Experts of a small language model.
Training: a variant of Muon for the experts, 458M tokens, 7222 steps.
Below are experts of layer 8 (counted from 0) of a mixture-of-experts language model. Rows are named router (the router's row for the expert), up (a neuron's input weights, with its number), down (a neuron's output weights, with its number) and show model dimensions 0-255. Each number is 128 + 24 x the weight over its row's rms, rounded and kept within 0 to 255. Numbers have three digits each.
After each expert's rows: a language model's description of what the expert responds to; "comes after" lists some tokens at least twice as common just before its tokens as in all text. This comes from a sample of Wikipedia text that the model never trained on. Tokens count by the router's weight.

# expert 15
router:141102142107141104106108111146127123101141130124163129133153095071123145149118145127136101107091148099106117129130161137114083133089088159103134081082140118099155122164124135110107150102158078148065138114096142141159117104114135121121148115114152151168113126156127141075116150135155097119127170138077131119120127144152124160103124138128084128129139112106179109129166129134146084140082152128115159117112082129121123159106138116108176116108128128094098097129139161136155131130147144131143143103152125089122135136104128110137069129126129144118125121131089171135113169133134082130106129082149119123137132143145111145160165097135124126156129137077119163143116132160139131115118125095155096098142167130131093161163129071144125170154110105110168164120136063114170136123081147
up0:135143162149140102151173129110112125141129104143135131135112130134135080144131119074133182128108135129133140089099121133139151122151079180116141126138105138122083115103132115108131095126138128175126088155149117146142097121144134177160159128097115100135130115188119152106111145157142117111110163136171102144121090145126110073110101133121159173125124131129169139137121131124151104121136111128143128115073100107138092082108163092161141138167127102120112108150144168146120130136123140127151142128099096138135166129158150105155171110121130102113130065106137104122132114122100121156099142110094133147127154194090126112093140144085115159105164121139135153156108141127152160134114150129119096185094138116109081128150123187096109109159102159131075147149120121163125127158144103
down0:142096111086112150150098141135157176107096099136124115158094167118133131144118129128119080124079183075106115166135179170167151138105106135133141132126148129160115083150127136134143127122170190128137114122128117141129104129124133201123118136180155138110142127104182122087175124101134117106130119098122117145116104119164112166161114087137149142091120115095136187147124132168100166120118149160137145122149151112124134085107101114121146119106154116093130173124125152117140116143146128096142132172115142105129128093133118113127103109123118139117121136104198149135148131128103081122089123150123111128148118108116094158108128105111102105113150090079086092114175125129137112099140152151094112151113109141169161148139137163149095127154119152113144129129112174133127126137135135
What it handles: Space before values
comes after: " |", ":", ";", "aged", " on", "age"

# expert 31
router:126166153127140155134124108068144127119137131127128093114176085123159155124084133145119127114126176117167126121108158152119097130115143141097122147134141115127120142084163132094144108116134122142170124133110130100119135119114148121165152139132121150179132086151125103131150138107091161129170141149141107150108110096134175158106138123104126096127098105118141116136063134105134150098136143152137151119085115164105144168090121099098139096159137125100097132113117159092140124142122104157119175111098075117108121122129111121116127165126141146126096145114075120094118144155147125107171098173106160136144118150148126135147149078125112130122168100163147105147192091113120105166119120161155088160104182124145145107093126102110137160076124120127090145140096119137143136082163135
up3:127099120134117149127101097162123157136177092152107151078135130107151120101153139136130125098139124091138116114129128078121108141142162126149144157149133118167122106091127083111107107119125107133076151156136087166149178134112145135131113103127123137164142155150178109122132098125136133098155115123123079153130086132099130093162124137129159138145125158146094159115137097120109128208147147098148122070142155142096125124117116101133115144150113137136103098111099119113155123112168170142142161136117134066098110125135093102125085125150092140123125127138111093150141122143135120099182147147150111122108167108151121142089141107119154108129168117131112125088082156128129145082172123132124122131133089118200123128098121106174112181103142139148114157147116104126134118139133173
down3:118163130099157109159150106162117121122147131090145190170064109136151119128133159166116098133156083155100074123139134145127133138128102144155094092157139111165086143152139119130068134122143132179138103183128154082112148165159150105133123086142142158108079123161115113124132099109169161093123091136092130130115143140145160124152076143120118116152119134111120151139152149136136092137120146133162083122166083129196121135122112159107166130156116110139151098120111129129139106124139150149137133124123123117093139134150099149118080108173152102144129138132142123110123135105105154125131100137148117121157144131120112080106137145107140124075125104116081146142143134177143173136106170143133134075166123118102153124116130124108164140111138122096110152130161140124146135114118118
What it handles: Table pipes, separators
comes after: " |\n", ")", "0", " —;", "3", "4"

# expert 22
router:114103095123140130149123116116148143150132155131153092155097100158153151122089132122119098151135131091141118143150185157135086119169132145177145109122098156095151147069117159115138104130122144078120155143117149160179113113104130140157123128149125157171145145133114105142138116135184160112119182141106132164106134130149111126092120127104175119102124138139158115123150108144106104104143132144103149106127131103142134168121140125158114155125173110138133140109167150152151092121095147141126153115101124120117120129081155084105155142137164138131105129178090180132110105147066100110106114131124150148117101109109135118099128139145106133179099132079136155146122159159146151099145125136091166149120153091126105125130180134118132173121157151104131114110190123123082160121123094
up3:163128118178156150120159143148140141127114121128106147112113128112094131148110116113111132187170139132114145120078126155129148123140123092135103122107108142126140114135132168160135134109134137118083153128145146118155188101149130121168149152127119112139108118156122135133121148129095094132131157127132087136082112117131155116128119102144138146156106109130116142153117085109103122119100127134136146147125097127152100081092142124118092137193121112109030130115051132108103113106164137152092117154069114147129123102136111127118149120113149193129132076124120132118120134122183125192150086114132127095142125179155107108133158118135080146126135097094113115125112106087103123151117117147147135114117134130139096127130122140098165155067160119130125086145139120154099152101112106
down3:120127111104153144096157133098162094125149161130129109138090101096124131128120104141091118159156105156137182155139145121139148132101140138167115144112156083098110142154134151116129139128085076132127133093154123124108115123137094161103139087122124144120126092122124126136129174129053132116096101146145069124131112120095100167115099097135127091131161136131137092138153124117102151138104120154133124104144136156095135117151136142120127163095128165187156095138142129147137135119102165112146109151142112092148159153096161129122085152129110097146127165110060139123131097116135107120094088158124130149126126152112171086119169119134097116095159113126161108159153125171133145165107120122111109143159099141049149137101144129134116141137124100121096140131110111158121077094094135
What it handles: Digits in numbers
comes after: "1", "2", "0", "8", "7", "9"

# expert 32
router:115133115141144125120152150103112123092108121127099132150173155117152143122125153127162085175144193148129140134123114128131115117099137123098136143052105130146147083162138129125119159136142170130118138140099137161103128151176130167165132138082091088128128088134144126160134144123102103110107133123121141132155101113131076115130157122099106115132112099127093172110143093153147103133115099129119104112127061113089110138063158127142139137176092161105127137110168127126116162156132122133109150132105148174131141113157135100131164117111097111164137107121125131172174127129099107155126150091108147156112160115116130156086150164136105122146182164101158119102133190095137115130114128114154140154165105147088167129122120135126133139108142157107170142111127149122132137113087139
up1:127104158111077109135122146145151146124144122125104141122160140101131127097111107144079125129158132125174140112136082118106137121144150132086143139112132155105089144129110097124121120121129122141156107110159219137106112133130114124097120171125151108138154112116148177117110085135126173128139101152128177128097111095099087122133119100161142164107125140117125195108106136107129115169140135135114147142109179153118141112125134125133134122117136106119157150128148077161126165148150155111142117129170164093103121109103106148116110148106132109163083147074116192111120166117120137137166132135151094135133160136113146111146125147109168142136159121104143116191132119153073086146095090127122109104167140140121152115160140104153096153110123116140103155169155122099118072143123133
down1:106103100101074136130113134146114126115141132125088146037117116152137156134138150128134131148184154152138184111093105137103090102134150137153110087112147103171099089129148133138128128115114121105150157154151116114132123121110128120128123145160200138151147114144127177108131119168149119104115149159144110108105106162105149158102158097084112102150114136141160150113150095107139130107110182136063142107143133178141080104104125149112123169121145136123131119105126178136145173146158118138116115128163178134133137145089110102120140115136140133115118159107145169156095108114140117143146141138125131107091101136121156098152095104119132145100107168143145139129100109145096122134152110067135143089125131109156160102105103119168120148105151128123120093121135107115109119078126136
What it handles: Auxiliaries and adverbs
comes after: ",", " he", " it", " which", " and", " had"

# expert 12
router:154099153110136110129126129150127138132155094103146108084121137147106081152151124161130152094109184171133161088126120083148122095135158133125156132150150132137136109140083119143175054131168120123134083146100103134148123139112152148175153118142142170094125164098127127143119160086081115130130134121130128138158127129105133093122091183132124137139145170115134113138167172094107161156127138154149113146083129102094115142132142080112166105135093117182133128172083137109130127116121144135129141124155123116130097112139144163132114111149117171148128089083135121141104153144125132135119145125152127086104103113083092107134144119101142162112144131113160109190112156120136138148088095099091124088125117117152088121166122129103113129119151170160119114131100125100116120151131101
up0:135176123109162118110116109103118142105145151134106171146119132127203138146103154156147108138078095139124104161111130135093119124147085143114117111114082103141164131135107119162129118129120119120165113133126081122116137123130117120106099124162121130161095172119140194132180134124128114136177161101106138125091098090118171076147086171160113162163156115110116085146071121126086145164157098085109085131122167123135109156171167126140146100122126136118129124130101107113139134156137109111139141159147123125124114140160124150165126136142133106119118122070109159140102138115131130105102091180105118088122120133071134121147126133145112126124154116141143150143139128142131175105136114142126142127156123158134161127187078122131155144161120124165128118120152127141126080133129096
down0:143171140149084162126079165100143107110115122112121178123096115150123127145094115117126124137074132137094119153061168131118143160149115196102120126129140112126139143172102159135101103131089119130163142107132099147143112116060063151081149115183145133125117108152102145119126180113095134127127156110152113163113119140114082121142146108134135097118143110103147147127113107101163140104137116121136167113137129126089130139152161084120112092142143108164125131142120136110149177141103122083155114124134121118110106155139120135145112108078123109167134106139125123122185105116148134153141162142100120169108105114138137124123168148142113153121137127132136135122162126143125137135149123123082169135160127133135105158099121148173110132130106112118186170083129116096134090155116171
What it handles: Proper-noun opening pieces
comes after: " M", " the", " P", " of", " C", " N"

# expert 11
router:146115097112119103156153103076118135149091111147135166146138142122160128113153116086130099087092103102096096119196124167162133156103108166120122091071140175122166151129131114100124108092124079120156101099118135103137111187089123092133124101106162134173133133129084121090124132149135099146099160098115132146113154130115133126129128154109144143091095152164130129135127132175143120106131083124083156140121092113139101150144123136129148109120160144090137158137109156112160109126138112105101138099137159127151145160136139096177122154123082118112104158123136162109133093178113177119135161130160108114115128123124127116104125121154142101105155103106127118108121109127169116105096128134170115114105116150154141119117178082111121144081113100136145138154109115130088133157127108
up3:080121094134141138114100130131132097106161119116133134128142103142118096061117177129119158147103131138130124093114179092080187152118117093149144101076162124102107148147118120098104137124138129132147160134108122129106128157145160086115126097137141100129156096132122123155137107122138147087135170115140119134110118140132123116161175133095143152117120142132100135104118151115166087119124136101105127113157143110147090176142129125115093112104185190136118122143108163097150132179149121116174155088119128138137146143077135178131174097160117119139172121130138173123124146134150096175139152124129120097162095136119119132147159141146111088147149155131125090132115111128133158130161076127095092130139126098155144167148081120139116136122123107128166125170129125136132150151157168
down3:124093094111100122098119124135112122134113091194103132184107111143143153150146150152108154144150169122071090160161101167105079158132136132097127167159110118086160104119126104089120097147153127127116113129109153068134100145106124149123171141078100124140164122064103102076085163112144145130149145098115145138120094139117137111090117127121151121130132117155162152147122150197123136125128110119082115123127133159129152131116120122161136116124103102090123124100123097128157152126173155118145149139140131138141139149151134141138099123089152143113153122101159124145103113101104106120138142117136129156135145143121131104115143155109171129113149120137136128131128180123060104185123174152175164136105136106094105139136153167136104132140135114147089151116121104139105143132113118
What it handles: Leading digits, number words
comes after: " ", "1", "2", " (", "3", " $"

# expert 5
router:126082124144100138135104168134141208134138141129146157188138144135142146139115103113084126135135170114128109169163104095139101121152108095139112133087109153113140110137108166134202160187096167089142131139114125118100102124107144128125121122131111141109114176123119120140094118155165142120165131149101148151115117139140090143134124119125152117119150142142144121113104128163153123128138099084111155124171084090129154112094137145145140131110132148118130098122135124139162106104092129099093137145123155135125157125108143102098133159154125109110105102170111173117146150110100125163154155067115098150121146134087062105081117137132127098139120124093134146139124089105127144148137139143119135121167136124134107091114128168147153136125125171067153128127171096169152125094138115
up0:132150142166112140146123097094107116124148102148143142122129132127160117119098105138122131144089157118119163150124115121111129112106126139093117074141119152159100151136117145117074116138125137128137164137136079123172155085106105100115108154144159189102130109163151097106172184132095160118073139093129174137116132158142090129122152123084106156079187135113131103151120110127155140124141131117156140171141117118113131113118156150131136114138075156122135133139119182121160161113162079135092146109115149102099137171126142113104160141143114168136128147105121115132139168133132175106130104120143138158173156148124187160119157106162141149166169099098162100129152133130106161154133108086132140141167142134129133135117096153126112116125105107104149118106138109141173127143163106
down0:140122180137141149143147125092126129106113097150154126118138134142093113135095133118131108142091123107147120158163126125122128130168155186137123120084139089160118087105148130129117112115165121151136139154118109099102101141143096140111127097111148125124128162177147132164139125157090140130146127183189089120146187154125131143139160130142121163109111124148105131118186127151137139093116181129127131127125144118101131153118124085129131122135130132140104134151107124080185176072129121122116159148112109171121125117110117114139135058132128078103113132132096114107120113134138127073092117105140124127149148132102149121128116125138113153101066128159113148085154122117130135119143112146153082110150162077074095088115116116162105170110112082121142103127117086140138132155130094
What it handles: Time units and years
comes after: "0", "1", "2", "8", "7", "9"

# expert 30
router:146148118116125129103081122143118166148156146088131168092096131141113095102170142146115099090157122098130161176097145150088126098066154139115124116106136147107117143158107083149085147100125115153089157080146128113195157133137125111143094115099159119157123144155132137124122101135148133136110165069141124108173132152100124141160122080150113105155116107112132097140137181091148140096079139122101147157100150137145113121150149115156132103115099124138105101181176118134101160136135128121105119098121100120111133132115118106153106168123162145148125075136130130096080137099127112145156127102137162134107162094143159138107174158070112131134131119091126133148127114128124127095141173144101094098125124116149121138137145104128119111177135121118117133120145103105126132096127144
up0:103101109153139090120095107115110113149132134120153091125164115118147151115116118116136136119136122126095128104089145143115120164100152096096099110132119124143119103116155131122138134134140114129141123087120124113114135136134112115144121126067111137196134168113123163107074108172125145131115091103149119126090164186145132158118104087141150144132117119132082124142121103108109072127118163106115122170101145157083106144130088146127114117127140128168110155148107108119135165113127150123143136151148123156128164155140144097138131171117086165102166114156127151087103133092113144154117124119078116153137158163097143134127106096134124112107154132150128129120185080083101178179141092106106158165129085118128132076118122108084158117157148121095105142122087096126151102095122155
down0:150104121149143109122108102171162107155134156106143164146126131110134165153105106133175180092114103153131153083137093170119127150104125139102159137122107107135136146114138140135120091146110117154134129168084097122108132143145084133126091137165124127146126137126133172162143134151139121135068100125110133126146116087101080169107203121126080133134111088176130112163144108125157138153108125146099163101119110160111095151073111156127092152121159130115133126082101130148147130120162109151133123164085096086092170136121146105127126116104104133079147136100135145186107137138137123121117083144105161121117126113096156127170126129117114109130130087141104159127108116134150115100117127150133125115121133141099175126108142087163146136148117078148112170108159112099128121123136110
What it handles: Spaces before numbers
comes after: "|", " |", ",", " in", "2", " January"